{"hidden_act": "swiglu", "router_score": "softmax", "vocab_size": 8800, "doc_mask": true, "max_steps": 9269}
Below are experts of layer 2 (counted from 0) of a mixture-of-experts language model. Rows are named router (the router's row for the expert), gate (a neuron's input weights, with its number), up (a neuron's input weights, with its number) and show model dimensions 0-159. Each number is 128 + 24 x the weight over its row's rms, rounded and kept within 0 to 255. Numbers have three digits each.
Before each expert's rows: a language model's description of what the expert responds to. This comes from a sample of Wikipedia text that the model never trained on.

# expert 0
Description: Space-prefixed capital letters starting a proper noun split into pieces, such as R in Route, B in Bavarian, T in Taiwan.
router:117110108152122107131076137155171117170142138129115102134125100101156143099096178060123110113137144131108107153033108080118150124098089102107123110157120151121116122141088164133139141126126134146123125133078093125131119105112118136130120088094125158138128136144148145176104117084112110107154117140155159165148132139155143123136089105153109116109098126104143150144093123120135148118147130150127125122130124096089097098199168149088129133146114127147128103123113107148128145140143140
gate2:136143124117119126090086109122141129124106151151111131102187132157130124077130137096119120125100132103167141130109137088162106134120158151111124116105113054123136104100133113148083104125091143164108166136099082151119142130102138104169113114093159111153112124114178132100140127113122141148120131095102094154089178089095162106137120101139108163133115095153136126117105094133119165147139120152124095147116103119126110121113101111102149142085174107122174168168106140113134132121141104
up2:138091168115160113150128153121095153177116132156142145154128145099165163126146126161147134119096086141160141104117150114104112103115091142139153116137111112126173130152124166139151125137138103148163106101125098137116120123135141097100165106108124136150108160113129140136116152153133130160144113168126124095141131159128098121158172090135123139118171129132111142126121129135114168131122109141129126086088093092098198155185121100105090118090130104135145103126185106118128119076176113
gate3:142088148120118164114169111159144140120112140132141108138151116108127135160175166137105113136132164092094155160132118171102105112135148051127104127100072100114079112139151122149125087137121100126159140136136092111127137140141128130155126113123092167119147106129103109116130098131097147180124113095123134114121108131157130153119182107135113165111123120120177124096124136120137123142133092151169150117155171093170149091113148148125136147151162112093135119135151161193136138110148135
up3:118122128131114080117091153161118111132146118115116137115137134092099197067138126086127130135115119112167108129123104125145165091156152164127119138122122095120158080116135099107153110121123153159138138106110093179135152127098127120169099108157114122143127153169140113129106132127097143121089104165145121158092135182112153101086045192119116138127143128103142140097149156127120135134094142144137116130158155137084148130132136116123110148110119103133136154139141123173135155122136103
gate4:145133097133101106175105129082157157086131140105154164109122165129051135125155144119154120159185134131144112132136147117103154133130142124166142112158152136120155140128082132134154151105116127103148121113089131125112127165117061138156109142108149117099066111096146133109108089104138127140128120100126132125145164136134115118097143104165151088124117106149145110165167139119161143132141117167075103105148119126118101139129146155149094117142082126143118100177122108133127131113152084
up4:143106146129179115076136129148128125154150141120108142109099129185139094142113134093110091126105128143102167130144153144121126104152123164125144127088128145137116109147127162148076133135133152162101126110155139170146182105140135113076149126117127177133143127144098132115118132128123119153138121179111100200090113188130136097130092126104119150081118138130124115138129147122086098160093162109158144132118136094107149106145137177112125132104117171125132147104078108141123098110119144
gate5:128120117108099129125134074121180154141123168133203148134118134120108122115139108154151161095138151119116159112153134096114154069143104072108132114117089112170129157182150127140131174152139128135122146126077112104110117119125121145113103163070130139107172136132096114114082154118130116153093123118121132085158115129141140160128084121092110142127159142144151162119167111155168108137099151123100133138124144127115132171113139137133136172107117131119132105119155153155165149121095130
up5:181117123115142139124125141149143121136089143159109118108110137128142127181162129117108117080132143077117100113121100129144101118137133178147059066077145153122138148115149136145150153119094133122164097157112112129166132110134107107109148119175122138138157129129171095171118159132133094155100121097147148131131127143151138107113096136093139144125100112125122125086128134137136103109151068065143120113113134111130131150122114168122122125095074139109134158094121129159090159137096119
gate6:121115144124137166121089148151095155148101161108109083095132126108076120082109112118132098146133123121128154114088119087143134089120148110144113100106106142131140145095110113147124141137112167131125102104141130145146099172115110151119174105168125148146093090143148114179102147109117100158063141101099168140070121159151151126082112135116095094148113155190157102124109123115116135128113143150145101109123155103128133091159145133101138163113149152125131107154153139128099111134142138
up6:132110148110134174142109151104102110107118163127168132130103105161145107119117108107128113141144132157119133130116132108119076100117092116111071110160141122120126105113137157163144134121118143136135117175126135136110116128144132120104175063144147173142076141176098134134145112114115127174079139109091093126086126136145159111105110130115120168091121153117115133097122121130149159138084075158074124143120139148126129088139173113088129139103096108137111176125157128108095099140099119
gate7:081142128135149093155092155150115103121119145147136147179177133118119124136124116093120122123142126132103137099129103126142142134128159107091186150139121151097158131140107098126101115063142103135127126057168138097140121126142147147100173165102157095159156105134135159117132157166152124083137127116129134120146136113111123118146107103120102157112145126172156108190107147156110092157085130135140120100101116105101136070120149143101104104105121101127089120161137146143131137120140105
up7:144095132102107186133087123109107125138125110102160140041160092135204093119109148140090128146071157156086120142098137096090137132109124107094109138157093137107139141104124122144135101095124105144146143149117141142125118099123147116092119143156164150140132153137101134112141125162123141170128104121135087101125135131139125095113146103122135113165181141129150125137131108111120086140146127130126109118111174092136148143138169099129142160139097121100127153096138120090142113116143088
gate8:158121160117112135119129130092169158119139093135134085161096116129193095110116116108161112146136136101103069123148140107117111090103147129157132153077105154096150167179119105084120125134155152097149089146118143107089110142125142111158119138126120157154125089155114145129130126132151127137119123119116135096152100096156146073106121113151112149140119109103142131159157150119160142130157130159099103100105119119102117131120195156085099135133163094109120134120138163102168142137142146
up8:093103114102095106117106118095083128159119128055124106150103107112132133171097101096093142131143150136103122136140111115153139137131105127155111147171145147110072140109154114131132126121106112199139177098157137134167166133153094088115123123144096150141164155132108114143144134132148114129093155107126127172149159133150141147128098099144128114186093142167134099132128131144182083120126126100168132137117116110149141134115150100100149126133142098113138117126135132141153118079138086
gate9:133124084172136145147121118107162117180104116100126113147133167137143148109162112155154159140151134089060126138123122140123063133099141078101125176135105133184125155152122132162117168137119115128143143153088139148159135108124143140164136096122127150142151151134127125141127063148148115149153120151121151117095138074108162170114102106111118134082147120134136156132127117144104141091149105163117136109147130152116118099125152124171093133152135142126132106138084133105077106122150131
up9:089130160154117173117149135124097111112151148113134113151127121080127136149145109117133119098143087161144126145137146116138152128127076124114147140153139095108127127132108147086107088099137132131111132146168101097159113168141063130133143159138128119156124098132107143090163161090129144116141106101121149173173102133150120088127167173120144150145125182091120150147149128146134155144136143102145125143089159099096131185148104147120152149140137136131126113102179118110101182124088146
gate10:121115083085130117140102145149152117130106151135136150109111121102100101104136169108150117132131163112119125111155113114106153133087157151154100118117139142162161155111139152176150127122108130134135096092119059124070158130125122110125110160133093179121141152129176114122114146125109132150127130135100125073106153115122124157123130065115090125115125158150133119109156136159153137110137162101141065130128161134141118152140135178124147132107144124165162148108146097172143153151094173
up10:129117094079118098154091142100131092119120139140118131123075119073067118102128137158108144128131134130134141134142109126100108195104162093165119137110154093151132147137139159143133157139110128125152092120107097131086149144122132099104140158131115145119109135134151143141164107156109083148129137097130139099092118141130172156116180069111095130104120181129156104128124173153139092141147126096108105127099147128168140158126091148136101131117159137143133126138135113178116145124143165
gate11:157127129125125189154109146114143125104111066145121101144095114147102131119106125125112113121164091165136155095143110151108128108101162060109112116143099174122126147099110139116155100097143108093119144119135111135099122178094129193127158177136116133122102115139132097118107113115158143093130163147119119098115155102148149123107108153094103126149146141155161097093130114092134132145124093131123123131130144159122140059105093161132123138153151115123156120132186114163111117107128137
up11:133106124149121192100071176146119128153087099088083131117126086100110128104128121107126119146145133118119106125113139105133111133121151130144109116176107165146114185125107100143134146136086103105122127114125086127140149150123132141109146120091124132120067127122104165132087091103171125181134096117127162133162097087179134152140106144144126118102139105155104176087142128139095084128169141118128121149115136145122124122132142106127067079116127139134130138144105120134137094138126146
gate12:072134141140119118117054132110160101113109099125126104121129134163136153170112106077118130137139120126127120123097116162161126154118126113111126121159116160116161187120132104164092114132141078135100155130102119107144136149101095155146084141125093098109150110090151156133112148125110114122149109124134120145126167151149129049116097119133154114111152141162166143117066126130171115134124136101134148187122126120124099100160144143092146162135129113147159154112103151129127121135157116
up12:083130143108138149103148107118142112109097080154153132093134131170111127124145111119109144146120136129113153101122109094183107164176198154103135131164095110113151162116104114150149110095127133164133136099129145078173116158112138145122158155143102117112125119126133164135131176139110092101128190159145109164152122133117103099142107137113127113117134122148155123134088114137142105145157151100098105131186100154160098112135114137130121129117116137104113121121094153188123156157102117
gate13:133144136184129123128111123119092122149115112162122095128125111124086094138127090135134126120121142122101111101126108137124157142113152112061173134081135129080131112161154138158082201104106146161128138075124123160103136108112088160153131167134165166111127104120127135097097149158156092099161137100159098098136127140172139117121135171112132153158107117137094125137139096171135125146143142130138131114160117094139132107162149094143122136142107126073153124145125123109148142112164114
up13:128123115120126110116101086100117131126148101132183127126109151149179154126136120151128192123133087139151125154093129125130087139121139135105124141171141090097140141133144098169134109171142145138103134122150089131166136133177122114128108132128166126168151094130142155162147129135070140142116097134122125118156151133184104119142133098140144076108166164151125113112088118135186124099140098120094151141070112107116127136184126141115115115145155102124093172120112114135151107110119110
gate14:139126128139093118138097141155100111178138147137132128124125113167202166107163127128117150159125103131152131130126148118088145154106170176122141079123104115107124112124124129126106099142102153125107109139128143127149141102164094137092109144119106147139121090166152155132142122110148106117080073163141121109111107054092133138093132115146152110170139112170097109119150103150119139128091149131170119116151132110140119174113084137114088113125175129129164158123092132136139144122128159
up14:095118114163129136109087122137198145144133125149133162118120165129148134153138127158107130176142124144101151199121154109124136103127132150142139125154144152125097141173125123150138157136102108141091139108128137150135143113129140126107147131096124135104104132151151143159117102145122161078099112142147146153153101107158121149171094147164107148150156133106111159084093136113100151125148152131137101200158086146107144125103148143151106140138123110148148136201106100164128088120110155
gate15:143133133079114125094159124109126116177137112114055145081092159154108087108128129188144102156123139119109105123121119132152139152123098141098103114141152114111128135129137127097170127121154145097123134125083119157124143162121128127154091125099110132107148157101126118149122142076137101123123135139112157122115153096112098154084113133167122098144134110109156160156119115158118095146108144142180132091110110083116143110126150123174106114085129118122106085144144171156097095158147094
up15:088147132131103130129126167099096093122122145142092148161072143126101143107139097148122113139131120187117148142109134154181110127187101135085126137143195113120092151137132113086124108116138160089112116156106115163108105160099134126142119108136104117105102167094130128147111125126124127126113108130131163094110132123111133160121130086139135135116090103121181148134124147139134114141096151149178105139112120081129143088130101118178150104135153100089117107141073136168133117111133145
gate16:109122107120119107143127140113148162163129141126114113137148096115135113159154142098141116091122146135137083120128178099138166139091133123146149170119109147156116157090096127133158141118145123133100129088133125101117161119133100097131124134123161147157155100155136146115130160119149109101109104103121187168124101105144100112171116109085113121169132109166129126111105096069094167108136124141129163104153145124134160133136100201135130107121138078129084122159150142116125157106134192
up16:130131143123119114106141098094103122141117149106125111113149133149183112107092135162116127146108100090134101127091107130117064154127119159101090109142148131110107095146144155142134149109127125110121179122102094121156139137158137145118092144133137097136123161190144096131137097097114175151139135152142113132109183122086108126090142080151143170084146168139135134116152135156121135136092117128133133131099114090142140104105147073125134143127113112110126200123106125130159086125155091
gate17:118170168106123140131119105178106121108121101116109100078182129165106121114166138118117076102112149117134150149129130151110156088127129154108139139140152141099118122123149119155138121094131132123099118168116103096101137146150101115106126107159150124172127102118114114148148111132135187142136095104141141098124128148098083110133144132131162140087131136105160169149123083167151139135135108145158109100150137104102147124109163148097101132124169089173106120161159168097074140129157119
up17:131095115073138148118142093104122137140117133096144124146096132101103152148141107094116145139214124109108168141140129137119132133107147133121133152141153131146130150105161124125164110155091115156157129102100145136103160144128120180119172118146122137095150123108144149140126152068111142126144173134106123141112137119105120139127165141075118088114110141142172141098127134172121068110143144166073126115146155121121123135123112105111147098144179076090148121114143125105077145141104129
gate18:164092176132160150102103086166121118152107115124130151080129148109153123168142128138152116133108151105114117161158138092100141127090151099141107150118098115142138090133133125136133126141110130142147149094136095125154153133114130221138133114130146104121147136119102137134114111128114129115149155145098115070139137080110146126129128094119122106122117080131072085165137163072137095141119152176123155154134121125165132113092152128145158131142137130091131147118140098120106167151169147
up18:149104149105084137113121071101084099096144101118120117107105163106110111075124108075112125122132116151087105128152172091112100142082144126118120168136106114154129133109162067142152143163114157103139099117117115173141110149124162115099137109132130109116117085111107117147131134141162097164143103124120117076128135110101149104127128133116122057098152057138137142100142152128116137142125108145129162109138095117143172115107110142136123112111120112117103125134097109122149133109103153
gate19:127159160177088108134120110118156112125123105124136126107133167078103065075127156130122167127148140114153110135107116081105149086136134152172140131092098126157158186134156152116165122124142141126153147146106131114149135163100152136118123092153124148108104116114152151116167138105113083141157109117126131120088161125110114096117122084144096128135130112084140143150149077090149106109079109129136097158154179139121129145119107158104146114114129131091123129093137141142134100149131105
up19:173128156151087158084163149123100106147100142124183092152131133095124140112139103114142154146163140164103127171173143139127112125137157173138113128123073119139114112153134185117149138139109117130070124134113178131117106145092108109110131114116158144148136138099148123125113129157131132136102154136142123134131138129103100108126088066120101144146200166117107114098123084124159088099115132115139147140131097098135178130113092123139115101167133120096137160109134139143129101119138138
gate20:135134127160140138099119125105130132114092150130128112167158145151096127099135177102120125099157151126112098112133125154096109155111101090115097195160122115076125138161173120109099108117111123145090131102179158127132138185158161143140129147123101131092157156097095127123170147108127102148133173131160144138168111115087102136162123142127130127149120135133160116095166104105123149156128175095120095176134119112120166121102138109148137140148128149138151090087099103131133148127144135
up20:138111125144107151128116113088142128137111121133154154122102136112100109151114107144141139107155127127142168108135146111092091132110100124130150161140076097145110152117116115140141128079154106126126147105114145099066135134097116126108110101146137141123149115140141114113152144146155123096170139093131106125140154144126128114163157057139129136167131112129182128113113118131114123136145145113090090049163189100129153158084104137086118109160151097121149128081088119095140155119138166
gate21:140181153147097178137137123125145135118112154120127146129106137156135110111104130121111116164168109098108137108087155097077101144182118127143120130128115143130148131126083140130113147144129136155153128124104170105098124134129117122156162171122125171097182168141126080126171107125187111083098162161134154094124117125128162141093125116133122100164122160117155156180070126135129117106152100119146144097098173157111114133098147128120133103117144107115160126125116124143145096155128145
up21:120094087096149143144115136127089106150081121132118130132136138138168158108130136102173132117107072119128078054132158093130149093146104140149131109142103112085122103140106143130135147107163130078132131105094099109085138126126173123151131131140164139131127141184162134116112124146143117154105101119121131109125145162129125098084160146128130107128101144125144137121079139133109144165120090103145129133144153125180143102134130132117173118129176115133155114123117098086168118175166140
gate22:147098136164127090140095122146137151124063091153139158182133132136130098125139121114115115120148103115126133111127131138123148159090144120090128099132165196156098135131125123121090155165124141113121103107112157171108123157117144127106099122123190152114150080104163130160133092121157134108153130118171092092154135116094102154133176112120129102155126098131121130135125151170096126093098131109140131126123113147130125132118161137119122096130151108121133114119149115043150100086116137
up22:096128119093170097165157112136148179118141104109116137160137070140102108141071164128112126131150130107155104142129126125093134166130127122134128113114139093160116149136123122100122129159097103137158114129152106155080077161080160148139186137126143139106098100146134079107093149131132133150137136106134132097143106104143131151107142140131149115092082109109096146127096132127123152105160080130105134119144109171097122146141137139134123162156135129092108096146152127147088153141074157
gate23:158145122140158122150157066122170137132109120155132085131124130162151111102080114175136112104139131159119115106140135131109109130113161148117099158113142052139093126119140100083122159133136134127109106112127150124104119122114150135139114098141108151108141093125122067086149123070162157122123136098141184112152155114146117114140140102092146101088084107137125149092129117101137154122129142144115119109124130157165165138086119153108154140147121099145133160118121144074146154123119174
up23:142132111116111175136119158123114112112144205125144102110122133129091149091128108116090128128127098126113094127092126136188151114144123058125101145156100127123112082150104131091115149154121086089102120092129131122085134128114129134137162089156110124117126177141131081103113136141139146125144145129141136126146095156145127104131154123083142110114110185133143145115123138130159168128122101113143135135175139105129127138103157146201098159159096112166141134140083142120107126109118127
gate24:111131123122114159116125089104068136144139117143131103126105137115149133113132123089099098145117118137101111171110119128169112137113148109112112103173112103096162138152151127116137107136122083143153147106139133096129106112123114100131112119132128138137132115142134085190104144142131134185072163101116126144118112143121101103111088078118112116168131107114135136115142115150174118148132134088110163160145112118147120125135175158138121129117119116098169172183179166109186143075107131
up24:099139122123099123131127121149153117107110099120149126084098126113158125137134155089120145155124116109140144142123146149119114138152164077109153100135138128163123092109194116088123080120141157169115183174153109126145100165131118143142148167103155108097143140121126108162082140111140127101154169111165113076163119115130113140129165121143128092115137093136074136118122110119134166125121157107121127136123110133107076133170125106132090158094108136087098104097154123148150146114102093
gate25:140126091122080121091147131122151116129128148163141106140118167110130147102117151130143160130130149116111113156156112145162126060145163114146117128140103123136158139113134104083159145152109087095130114133124142136116131136140123108114152101132186153151146147138134114063135200155108140127149121136150104117107186108141152118122171088167112106117087138119104111102140155108130135136131113115123147160159129162109159125158161175136105169141159158102153118133098094120101168106156132
up25:159147136142117133130127139082142136123123127165160155121147141157138127131088099126114115118088176156134156091161142119126138105143126136152161121157073109142120123081132100091117126161169082130107152105107160097092138089122157140108118116120168083104108142149120124113112122146137171111128130117092117115093135139104142183140175132142136151135153130109143107145142137150098157116142130107103124134123106163141136100121142118152053145157188123136146112173082099087130147099117126
gate26:133160090149099143160080127103130099135131148094154128125115095104148134131099135147143119162119137112118114111124136118059085106136130101115129164159120106117137152106124071135122139099148142093119123126080174107117121134134124146119136119121126123126113100140137118070131150118161164178156139195106143161145136132143139124151097084113124112145152153145160125150146115133082135070131119114174120122136147159125186155142121130111098128126120093164103113109084147097167117145155110
up26:153122125200100152140160113188119141138154138119111133137158165161111161107156120145122110117119119147145114148145127125096151140101139165143134143167100116115102108137116137134139144173118148129132148140127144091133114128061154141142104108202108116115122140096130073133173109133138137138129149122152131092136181161153084105149133110105131130149125114161153146099144138138144182111113137117134143124108188151119097090098128144136154140101161116138149122175144170155119142126100130
gate27:135171092130128113103080135165095096152099118147122122148126153135128151104146146115131135129080159108127070085089133093137141134106112105080160143143111170104141103154137109166116143147124119125094132118120131122155154121156119132152103160112115129127117144166127160125129147134125125133140122140148184124116120082113143098096126119112110119095110113104119140153115127079156195157109164123134154125152201166145103131129159159131114154144146077100131146161104146112121099128166111
up27:135167135144122165128132133116110165081148140145110098167090100122100098131142099135107132098147122136169102089126088100130107158142129158141157107134132126177114141088110138121111163172127138137119126176149152100173078110140081126102125142150147099143117112117154113117135116159131068074120099118108128126143140157153153120129140135123129160115094156115079106111158120153097153122119149132168126148132127076082115109143121079121150133147106131117185150105137099111136110132108130
gate28:150136125171149165116075139112140130187136138147161114097143155086127143119076098133151112075130115143153122169185143138140135091124138114123113138166096121173119087097108141133131134096113101116114154159106170121102163137127105093153142095125164145145170116105149155146156115139107124152106125147146131140122121104166117100064140145146153177102143140157139129128116160117126108101120140157156108145091123107156104109110153143095124129141122103169157131143121157128163106148138127
up28:201136159091101145088096119124140130184113145134159180164150149120147127112140112144089121106112168086125115115159151107133115123179154130124139107152106107161108107117140107116099126091128143086091089157122193150108162160125167132130157120103150111157133103102134122129193134088110137098121176139139146123133137149119153163115122154123133152128140153125132146110136145130150127135125129157134109152089106144146098114107158125113138101138141099156124143100117178118136091115105132
gate29:138130142116165133162158159158168110183109143120108178084151112117118108162124130126159125099124123110137123121109103116105159101096160124136116159135119113139124124058092133115117139114079184090125140094133152135110119165118097161134112083109108114113075143121117093102084085105118147118084123122146116106151146120176086105105107142133125118108121143131160113123130107047133114142155109115115109140149113135148136103116142130145145131168073133128122132142108136125101134151147126
up29:139160195156128135182117140067127142115064168169112127124183155091122117095119111096146147136137132162090146159160134113101122166103137120156138118133125131142114131157130103114127159130116128126128099152146148156091116128147145124123123111118148104098104094144177107088135094119156133116096130097146157122136112149147106142103138123144143113166128086113127132168170143128105139118123105112141168138116149067170136109104108130088105148170132117109151092112104127121117129158100135
gate30:154137123101109151100142139090158111110125120130153144104123140099124154132104112117107153146128133116089111145104113090130126105103198109172110107142082147147139133116069140097133172111083118129094093181088148099126157139139136101147089139141184122112100143107122138128151102099086125161123105120161137162120140109148125115091078131122143076127107112142141105176109141127157151117130093136112122126149132135150115102105138120123103120100100129153103097143126145105100165146165086
up30:157132149130065128111118158114136135099113136145170161138137121092107133160129152106136124119147111135091159131121150119112093135152221134105144129140128114127143108131091123138092149120109099123114080148091129118092132172177135110136151110133156106134128122093111135106126101138072163139143073120133077103134103084118152147083151128133131093135153111158140077136105126141132149130125128157122097139138117127154143118087114119124116152083114113143087099157114104078133146115105118
gate31:147114095092111161140121141138130175132122100141140072148123123108106141123133107130137148117147123143164071100138103155136115134098093104122075157150086152134114155145151136157119069124170135143151125111189133135167145146148100166135162100136150139153113160129104117141101138079125162126129116137138114154108177136119158121103094120109119134096129127135140141137128114144100148172110096146096136132130108143134138144123207129143136118122124078099108092137173121110171100148147132
up31:129126102108159152103186120159141151128123150157108115119121118131140109141064162131130123127101103090157129109133110155167125158144090146121155134058106140126101124121113151126152141139144155163126118134148097080150122139155108156116138108111142122190086145127151077144099153121146129124111118157156116123118130102162144131159145128122130114123159118123132168154135092134098173160096096157133125128142164160163097127155174129150109135104149136129070133146177105144178136120115136
gate32:133136131145115134141108173109078125101102126102149107120135148140115142157109123093149114150147129125144083165127139139116077168132095070115153161156121136101116136121109129116084122155112117162125154112104125156107124139100100132082095135134142121119120189128123144128097207122115134133139150148147110119166137132183118119128116116108130138123060098140125120126109149140089111145110131123087150161101112098137087080144158083127145111093118076098094099146117131135111137128125134
up32:129130127168113102136146134158173117104137176159129124133144130053161118129129124122140167074139117148147136092097102105150157165171145167123126125092141173137142135167085112133134128140137121147180102181135120102145110105106149103116149135106101114134099145064122117144134087116119109122120161096136154179136110149108153135149117107112117095144193087125108131149157130107138125118133120095143121144135158140097131115100098149115108163125131169129123111127128129116176119110108117
gate33:141143135109111116128168134093147052126120135118117122155119138115119100107138177104111143096164137098093195107122119186086128087133158125137130070097126121140097130132158145075122149107131123144136144098137135145117136122096163144108150109146151158110069137132068156102171110134161116124169149153150162150159132137097121183160140139147132117120116150141169145141135140123130154110134132109097131141132186120153142101114099126115142140115131125116122116094120121135125141164118123
up33:152146150170095088116088153118106103126142117133093130112139168093104146115142147120146094109135121121135095131127095118140145067112162172119087138122139172125121142108096131113121153172128111097136097110125092168154132139119146137151117116119144125117100106111110169136126147126138102122147141138142132122134134147150120136132142155154116139106108158115115142130155194118144167121121116158082105167098118108073113167117158092111083077148150109175135197144149103150121140122125159
gate34:146119106148089107103106105112109122162130165177113121111116161092139104100137141124149161130088135118139136090062118106096093123109133140160121136081102146144149156136119134078155159097109133108134151135123140102142129122103126095110162129125149149137087128160143156110143128113100139153164101144115151166125143139102118115105099092119115098116140154077151123164087120066129192120141128104133108133140141120142126092161102122099148142139178165104113092136131132165133096105118114
up34:121159125108145118126065119139093128107124150082108142196153104104113134129117125136138146124099137140130116214127160148101105093106099136132110132115165095139109097096146191130158124131133117145130109182107144110088117128124098157119104107136123117152123120124147145152130072150148123115124103135162104071163099115129096126125167131181128123119108099135112097083142148127121109125153100131113119112107167196107159153101138115127100139150103119136129147137112119123129143141141135
gate35:176142119136163115133106146133151154191193126112100124080127146136132135106130138110129098147138132108136146118128139132110156092127153137150144117126100136146115143069106141123138112119126105084113119104121100122132154128139100127137137137114126101142104155113112162092135119126155118121141124169105138107122112123155139097117071133140128136138115160166142127104163125118099163124200090122132136125102126135096174141136148131110082105157135105134125180082094124084138107108204175
up35:141133123112143105115122183116111162167143095092100091139141114138110130122142118085130156155112119140091099075131113151111101109131152134160120138121124174159141164125116120137151131140115148089126091089087127162113176138156100134109107131088150115119128148115138143102130105131110118153155098156120125132158134138135115127107102171158154103171105116142119122083131111114125113098118127101170138178125095139137126104117149170114148112137107073201130169125133113149130118108174174
gate36:132152163121142131119101119123142131197161166104149110128129134117118123104101170142140123152144141096088095107143119120069108133136114138121108147152122165143119131139126120158093132142139168121095143112112146184141182119162138125127131137104146152129172120111179111128110145118115132128135099140139158110160117139102130127128130097102150062154191118126160123141134143137076121110118103147144170112104097102137163141191150112132106119117095090106131144141094115137161139138158077
up36:118140104119154104089134139122098138146137087161155126127116148097100104131149120125120147157122139115113094101154174114097069122110139117111097178171167138118128132120150121133096136123151146111116115127101118206139144091144158100121174125100189158145141143124134136126089153118106176116169113147109133097168140120128133141125097092116139104087188144096164117166125129116108159134117130137122118105120118115187111147147163105098119125127125108154131087139132130139136125123150084
gate37:137125122141093159115101094130161133094135137141132127128141149149160139094156139106133116151129140108107159137149145092161096109121098126105123152079095137156107121135161144127154127163118137115121169130135164141126162112127123097115102149159152173132131147137136095165144140126081131128159106158110120100143146095124135101123173101096134135150118136154156127141099071073116106090086116128126075104159069116114139074140147152101155147116119139108166112148091164140133115091090137
up37:111114157141133160130106118103152114111166159108121126103163142137164162098154133094128115133152134162053126120112153094175129115107139123128090174133153142121147094118200154150110104169119113124116126147180123109121095116165134114157131174151130152135103164113110120125148106118144148140169149137139138109141138118103126095128149077123129114148157132114175178121113126087123129146140162106157102108142136164124102105152120111080122105146123152157132159106094152131094160126139146
gate38:166112116132154103115119116100145101117128088158108111131108149166115174123122201045112134150106136129135170129121173138138115142109117116091103142106111114145078122122168121128114139133138147104096100100138141085150127167130134119137149126068150146103132126120149135128153163102112116109115090165098117174168139133102106090166109131120118152145110147135127140113137103145116129126107124110085111159118102131163158117160104145165083118109157164111175132128104115143134140150111134
up38:149136139134110167144167121102135111147171185129128085126155115135130103120134130153107134176138192167158125145145137153146135100093102107131100095105097132152109123092130208170118120143143127132125144118104117074111132117120151118142111111136126149116162098183102123107138139125110109108152149152114132120104126141114136118069124111177142132127122126116124147079125125091114126088123145077103128061124165089142171147121108136146125118099117124131161120114106122164113126141140117
gate39:159143103145142112125134095142101153144143151127135104107162140148154074097138154157114139135137164107092083147128172130135089084103136109130122142189141138171151161084093133121132144132157122120111099128062147142117129116127130122120152127137140189146109171102141146124104132120098164152131123126139108132103149116127120138143148135134125074138154121141110141154082157091100128115164080131116140089139129134166152110096172119170092163122145101129134123143095136089149145153152113
up39:163151127144139131106154092125080124131117142131119127153133159145166085111172086108093124136138136142092113151129103151111134136109149139129154149157118147101168123124141096131121130132141194126165101150158146150111139166132177146106136120121117161124145186116132133085130146176127151191079106110164088144142132079116126124155109088132112130154139118132089153138105170091091092180142150106116140097142116108148112132120139111113105140126125116129152119142138150094158131163131108
gate40:164149158115151145091128112125158147116145175093114101124131099129120088140101130102102141126124152080082113131136122120099173108147133118105146119133146101079142102145100151139089146142154126154142127124130146087167094146172082162109112118151136138107100170150131129122104148159198102131112149124112072127097125108122108092107115123105130127099131173151150175124104133134153114144162150095129092126110153140123095168135142108095141130160146147110084146113127173123129107127116105
up40:101100141148128125138119154143138129086092116130119117128131166120105152152136120144080133129135120145135118134148152108162134142110114186152172173172150176101111138141145125127078130157134127145128073152118117170147108087160153113093122090162092122091108109134161126138108107149131145117136148064168084135139174153136146105134140146067129110119163134130152137136115125117094140138149132147158118125149134146115102132058127129143162165105117119153152109122128141119156142171151147
gate41:098104130111084110131148130147149109150123128089113120116122142147122174161103150088134148103143102107135084125154152141113140102085134113130059146107136136135145126130101138134132140124108162113105117083136142119131146185129096102130142155077155145132127141125133173155124120124108164127105138151169115128166144093095146145115139122134129150175157122118125164165088103169130161113124100108114176165119096117092176156127152180119080113146105098165144128131135163127126158137142144
up41:120115094157150143128145119096115094145148130130160134127139113152135164138096166131136113163134134141094098108128126108117120112143103121142092153115155089087128123097156141134124078113119120168159146142166159133131109106159153151159112109089114131115157137139122136110092098130146114135213156168132098114106179101102157142090121146156130128112091112115154108091098157108109099085139124126119110085136105113108131093155102121108083099146142122144101123100141064143094145142132146
gate42:162111098086181123139178105147136158099146133125175171145131144125114161146164174125106122105093121131138159111125145117107112097133159154125129116128112130147153109105144119112114151150143191133144136098131097095121137133132157082127133123110119180151136116137085128126128132138125088115120202104175160090158127161130139143151088138133124102147106136108129151120131139134125167152137136155137107110092130124162112093146116176118121056124113137127130106094161126128094135129170117
up42:101104132131148101118051120120081124115120101147171172122188129155122132100178126114127124128110138096120127151126155132136176152179132145102152075090097142139127108141118098129123162094126129153136129137177138147129132113139125116119097113116149145153169117106121128146143127119122120127126086133134125135093143181133123144122127137159146087128116106129129120120122149129112110119127145129172161143155161121131165160182144170111125090129092189160157126093107102129169156094119127
gate43:134148161140119155085173145079139108160145125140132104074141138112140104116114138098102154157122161103085101114152131109128095043152151097136102157144098140130150132138111123151090148107132136112144145106062126104133133111176160129144157127108143196121112139141126154115103097165129155131144135147194136111096194125105109107134146123107118152110144145168128135132151093102118116127134121148099123128130158109148137120122124103137134108135146110138120155175133142106119147129147145
up43:128126113092149125085128138093151142120116095148130097111138106158097116148083103147121117140117151135072114096169126138140117091130093089118120170176120139151146124107115151128106093142148194089114110124133157130078159143085107108157111143093093121150139148150125136095148141139147139129099129151146128140129136103103099083108109142112143147153165149109117141094132123139134097124130125113084139137143103166110128075118163096158139123121125122062134176096105155118138129090144147
gate44:149117126113106164109115146125131084144121134136179102098149102144124123127155117081082140172107129141169109078115149102139165170120126159126128136124100117092133139114130100105149143174144128138124119134074116150138133148111091095133122124157148148105104143142095107114156107127111071114083115171158150119153112149140140111139126133129147111109124121123183132163086139113127153124162145113152131120100175107122138090110113085158123113115145084146163139164096115147150185159133107
up44:097126179141069130164126094140146104118137177141103092117113161138085135140109139144147101123129167087178133104132100142100127096103133144132149131160147153149131090135107111134102073108126157117116080154126133143116066128116075133185148068113143112086128156112118108113117128151109141154124110145170102113111109162151119135140154126122125153082100140147174126119129130103112161139141111103120132102114116108134137162109123115138120158142106118118126122130077113143121115140121076